config.yaml
num_hidden_layers: 17
hidden_size: 128
n_experts: 256
experts_per_token: 6
d_expert: 32
d_shared_expert: 64
hidden_act: "reglu"
moe_layers: [1, 3, 5, 7, 9, 11, 13, 15]
router_score: "sigmoid"
normalize_top_k: true
routed_scale: 1.0
balance_loss: 0.00294
balance_bias: true
init_std_router: 0.00837
lr_router: 0.00198
vocab_size: 1032
norm: "layernorm"
norm_eps: 1e-06
tie_word_embeddings: "early"
optimizer: "soap_variant"
learning_rate: 0.00682
beta1: 0.95
beta2: 0.99
batch_tokens: [65536, 131072, 262144]
max_seq_len: 2048
train_tokens: 457500000
max_steps: 3461
dataset: "wikipedia_en"
Below are experts of layer 11 (counted from 0) of a mixture-of-experts language model. Rows are named gate (a neuron's input weights, with its number), up (a neuron's input weights, with its number) and show model dimensions 64-127. Each number is 500 + 50 x the weight over its row's rms, rounded and kept within 0 to 999. Numbers have three digits each.
Before each expert's rows: a language model's description of what the expert responds to. This comes from a sample of Wikipedia text that the model never trained on.

# expert 57
Description: Second piece of capitalized names after one capital letter, such as D(av)id, T(av)ares, L(ew)is, plus av, ov, Nov, Br.
gate0:538586521558497309514482569473455424502527400457552526444566475448529558473563491527514394515486532496496527458393476582549511463512482492454447450392442524523563502535496578481494511495345588
up0:621541561440529471487516484463538394522501530475538428558489524549478435499405502443566499539574512516452529531564521394538491523491477533407520519479396524492505478465478493504533484575526457

# expert 9
Description: Space or number piece after a month name or comma in dates, often in tables, such as March 20, 1986, 2006.
gate0:475480488518432429451488462422463461545547481484530578577451509596498571511410411492388425542452455500454564494504537556527530508585402517472445453480484534476541511500437525499484493487458388
up0:512507562513505564502507509525487508494510561504487437463581476425480417529595558516520480529525487498500476520465359395505514522419575397491527520513500476426519474504582456562489585609506592

# expert 23
Description: Pipe characters opening or separating table cells, and hyphens starting list items, in sports statistics and lists of people or places.
gate0:492415537574467485488455522543423510541508446507470484460490426508464479535460577407405527528535495577503520476448500488573491536473469456570509592524520520551623523469481530520492470644419379
up0:508607440479585519509637518463478498508475553545527493528549543498495478473523456528611429451428533427512470524543567504412490432534501530469520457470505481454380504507564485495502510374482607

# expert 18
Description: Middle pieces of words, mostly containing t, such as Lat-it-ude, Sw-it-zerland, Alt-it-ude, ob-t-ained, vol-un-tarily.
gate0:525453502545571537422544551520586607457489678442488506506444504524319550481500465493472487482517527505587459526522465507441437493491551461507605434563594571527491423442548497523432491455466459
up0:510401440536522526516578523493516652463499558525457554537476523498428525482515437405511486469466490552507474477442487478408446451523525505431443427558511529575446509477491495518451530480462459

# expert 26
Description: Plural suffixes closing nouns, such as -s, -es, -ions, -ities, -ren, as in appearances, civilians, children, cards.
gate0:488528448564468417524558492417423602497559456446499534491472442387517557542519509472546570524551457484544459526433474480510496572539452562507459501488452492517568554438428492546432539603485450
up0:466520546544468457469524486556410586487515556443513562513529525433478563527512486525556460520547552486609459540494511513458502540560524540554511512570456494452519550485476572584400530681495460

# expert 54
Description: Word-initial D or d pieces, plus de-, ind-, st-, starting words like Development, departure, Danish, deterrence, Deadlift.
gate0:631534493463639479455505441443431494512492530562467543497405504486504427576512478491533499463515524502495618390473495522443501512494490591474523520478443482462507486491491522504482484518559470
up0:478492474449500510517473484567483498587448527467476431497352452526491498470510550474547482563460491500422432512430586463410509500495579511596548509523591480550436461496443669482538497606495631

# expert 37
Description: Blank space tokens inside pipe tables and match result lists, just before numbers or names, like | 7 | 7.
gate0:475503467634454577491382445513455552508537492446460563441517491553553531514494439424352462492467533410531507540575598441581533480469448473441485481546399429477480491468504522530449535544550522
up0:436522518634417539518418446524484572499521505467474490447536452531548461504493443440368456454452521424524474548586590498570499480444482462422478467576427445491465494428510501484464486431572466

# expert 38
Description: Standalone space tokens before numbers, money or units, in table cells and prose, such as before $1,208, 28 deaths, 10 million.
gate0:512450446476512497479469517456586675469562550536501511524509424519503522507427542543565500418479505448499532441469439555458492519384579514629478512494503486544500416450505562567458469530433567
up0:504533528470503554503487550545452419551444486497502470489458545523487462562528487461476547616489514513518463560545506388522571493615426518402545522562487419536478590562549475465549519478474526

# expert 20
Description: Suffixes that finish singular nouns in running prose, such as -ing, -ation, -ity, -age, -ower, as in storage, power, emigration.
gate0:461493487547560475565468559459422401534549442465498446527484536359469529452495480562466518544464490366447510459525478375444449474503503468490498461442548611485504434421474506502547538443505502
up0:504552427594472565428555460483541467575509520475537494556499443532463512457515460483429522503565523473519496471462519453401408549427450482473424463466499367471543508427473447454410505465469505

# expert 36
Description: Numbers, spaces and dashes inside table cells, especially win–loss records and scores in sports schedules, such as 10–21, 30–40, 82.73%.
gate0:454461419536497486535463537413599520532477464512399492627537483441503534494450463553455556492564469532566603448510386409432614495569473531523535527410501490647505512446494491532528483506527534
up0:559600537461410538468560403510497545483566568533532448344507505559434416548537555453487490478484395421466464525554530563522520528473482472498538503452555502453434564550510497560488582444547389

# expert 63
Description: Prepositions in, on, during, from, at, often starting a sentence, plus B(orn) in infoboxes and JSmol In(teractive).
gate0:533555439517516533471433544490454460431493523504415475437511435409578436506459526547571469468587512464423497530481502522487424453428457611548548487553505488528490560478467497489456495604478497
up0:679529493458510489558524482457448517470529512441550461483483537450550522493458565555500567396553509472494458456475494459479514470492512635562529493535527507542489491500382561514427517584524424

# expert 34
Description: Single capital letters B, P, J, T, R starting names and words, such as J-esús, B-CE, T-ravis, B-oston.
gate0:496476471473427462468467540547513533554562512475495489555545595512414522483424537479504537486532607534395514462433558552546507529522437520548515513465495566490406464476502489517472530559593538
up0:523485493424394466518486507543507493472647450368475486534492540509410490473396536441476540488547641481436561470547515482527427536514483523519512517455512553487432547467546516481495546503543530

# expert 0
Description: Early pieces of common words starting with w or f, plus modal and function words: w(ould), sel-f, safe, can, not, to, be.
gate0:510550582414467422501378545538503484511476530470510528519417427472537549449389427480428397520429525485611532469519525506471497423548531456553490567414545506504504478512496497426472501492492511
up0:616506505490485534460542449553542555565449534465481531501472521311507450531554460456439470487569523510490437570417505561389435513556489436473484562545480503417555491507462500478450491464514559

# expert 51
Description: Closing parentheses, quotation marks, brackets, asterisks and percent signs, often in tables and lists, such as (racing driver), "Chancellor".
gate0:513497396529443480424464622504522451543512522507436534495440479427439480544545484424429556461559543523481538556437490627423548519480563484524464443426547447391478527522463529530445502499453586
up0:519497465465477534454507420457543481523462455469475564460474529569495484487493556515501402499484507560560494540493483520428481526546520558483560580457549539430503506530485420497559469477443409

# expert 61
Description: Prepositions like in, of, during, into, from, especially in before places or times, plus commas between city and country.
gate0:477489411495564391463501600533462498527435494532524548507467529520460553469469503507490461547408548546501480545513598460484518544539379320473536489428528461547442525551588535548535493491556489
up0:555441565526451513517515483526495494513473598565495463532509501497553465553451489499488550416587461520517539531488445527488491502486570632507477482614501488497580464448426524502643525470424467

# expert 62
Description: Raw byte tokens of accented Latin, Cyrillic and Japanese characters inside foreign names, such as the ó in Asunción, or ð.
gate0:455564522496572540511512470586490489549510529467477596500467516495551500535383490513552543441522549542565508393393452566537482518414562501399462504479458608483494491506443562469472508450557467
up0:468514619539452514406509517468555476539486503452422485527506465499521475531427521505507532477422438486548472575446446553579494467529514506531636544500492494467493516574501530518542442556589505

# expert 13
Description: Capital letter pieces starting a surname or place name after a first name, e.g. Paul M-artin, Salomon B-ernstein.
gate0:408485519549522382471645482445536466482545518461560568453386511599436492534511596436495459512458445522470508462435418546513609503504547486514432462497419444494466553511406469531535493497452501
up0:474490452644547424497495447536493422600465458486433471522493484468447447545473524576495475548517503478473569500471504529492454466435495437490542453423460487520434595477567543479547639579513441

# expert 39
Description: Continuation pieces after short word starts, especially ad(d)ed, ad(d)itional, Ad(d)ress, plus standalone I, is, or, rel, ab.
gate0:581636568464612426533460530427554480451500459555420481574523518510519506504505482422529513426527435441430461531511405498547506483448461503532475550530480536498524508578448473504448654504520483
up0:567473434485543418535493580442616506592407456498381540483468487572501612452452442534377495490480407451526441568518471494553557481507506542457504514542454525493475489391534521428546524458522529

# expert 28
Description: Word-internal pieces like all, ill, ind, ould after an initial consonant (b-all-ot, Ch-all-enger), plus auxiliaries have, has, had, would.
gate0:410488517428484493562521504453539516512495381367500599516505483561486547457468457570481528462549501479484475431443559601512427530511431482466510517536455522367503509420485516463531505472545491
up0:438567389504580485381505503504534537542431454557487500615477494521496487441586575522491500493447472563427483468540524486494448639501487501455536481553483460586554487505476501564473487488532541

# expert 11
Description: Final subword pieces completing nouns and names, especially sports and music terms, like T-est, Sport-ivo, tenn-is, St-ory, War.
gate0:467551519558548434464525553465503406437473489507531486554518476537484498541484474476509496395559554495478535538524502476522639500486436495437555498574545527422504390467523553513482546461540493
up0:304493446471501558431462465502522390523502515545501520500451641414558524545444515523509539561485495549525508553502514587422558549511493600525560424526564497520544540468555483469517532500437549

# expert 30
Description: Word-initial capital or lowercase letters, mainly P, p and J, at the start of names or acronyms after a parenthesis or pipe: JAITS, PDC, Pronoun.
gate0:550513481451459545475444473599446528453562494386424473468446494456456518568530513433522549466605477492605535469431424506423513506511543482517491452496589494444467420527489551575485440483395456
up0:526469466409424535477512447543476535450549569392404496412491460439510500569460545506576515520601513467591533503415481567435475488503575494486460468487565499493460450544481533558488459450396428

# expert 48
Description: Word-initial W, w, K, k or Y, in prose and tables: West Berlin, WHL, wire, New York, swimming.
gate0:507461452562601503522474500468523518391567485502478418526460590627518520495472443492466501463489480558476371472496522617479524548538529411522482454558499461543448469437428555484521520418481465
up0:509488480467376428506479529451553477519497582517454576487436399460456439485604575537423530508484479402580586534483483542459556423525615531442532559503511589604569506506482539472544462462484582

# expert 52
Description: The letter r as a word-internal piece or consonant cluster start: soundt-r-ack, part-r-idges, tr, gr, pr, Br beginnings.
gate0:525476523567460488468445578582586560475476489527461518479428574432482514448462511537444625527434538472518432467512500423474613497503555551497468501509518584514458439418491576495420476493567471
up0:481491451488561587541532491458441536517565420465524427417482562487474429561481467462517576448551534527453526504439511525493538509452506552548553511456491523358525439501506579570510404494466567

# expert 40
Description: Pieces containing g, especially lone g or G inside or starting words (Tag-g-art, jud-g-es, G-olden), plus reg, ag, pr.
gate0:368528409547505509461496484545528389531568590494510469444450616526492521503541509449505523484553521557472490459495477513459450539475408371497459529395493437478471527625416532401555471530488464
up0:488594548518585470464522472581514339527662548580474507485469505555520558531543465450464565495518539553481465486452545478484458507489475436505521479545490503420594501507409566496533470544547478

# expert 22
Description: The word the after prepositions like of, in, to, also The at sentence start and this, his, its, their.
gate0:476536485460542544500506535682493455556492529488484480599492463564560509493477549555500580495436489510516428516471529390494503489563509446470534484476496586449518502521452547531502592431493475
up0:512538446444565489557482530610442463502464553510422475499504455591565497528478668501526490504391497581550478508472501381524487545503470474491549425448447545422522501478477495512481587428544507

# expert 59
Description: Opening pieces of words like p, pro, ex, re, dis, comp, sup, as in public, prior, diseases, references, collapse.
gate0:514557520466490505474559498528538500386424524522541383484516539534606505615420516489476551482489514500477471469474521690549464423576513479455524557425574506524500529505537455534509419569510435
up0:451423536552489593533499510521490518472517609538449532534561513465500469441443586428509523470427585430498487463617539493434358508607508496494448430566422499515456494490451579582378576518555494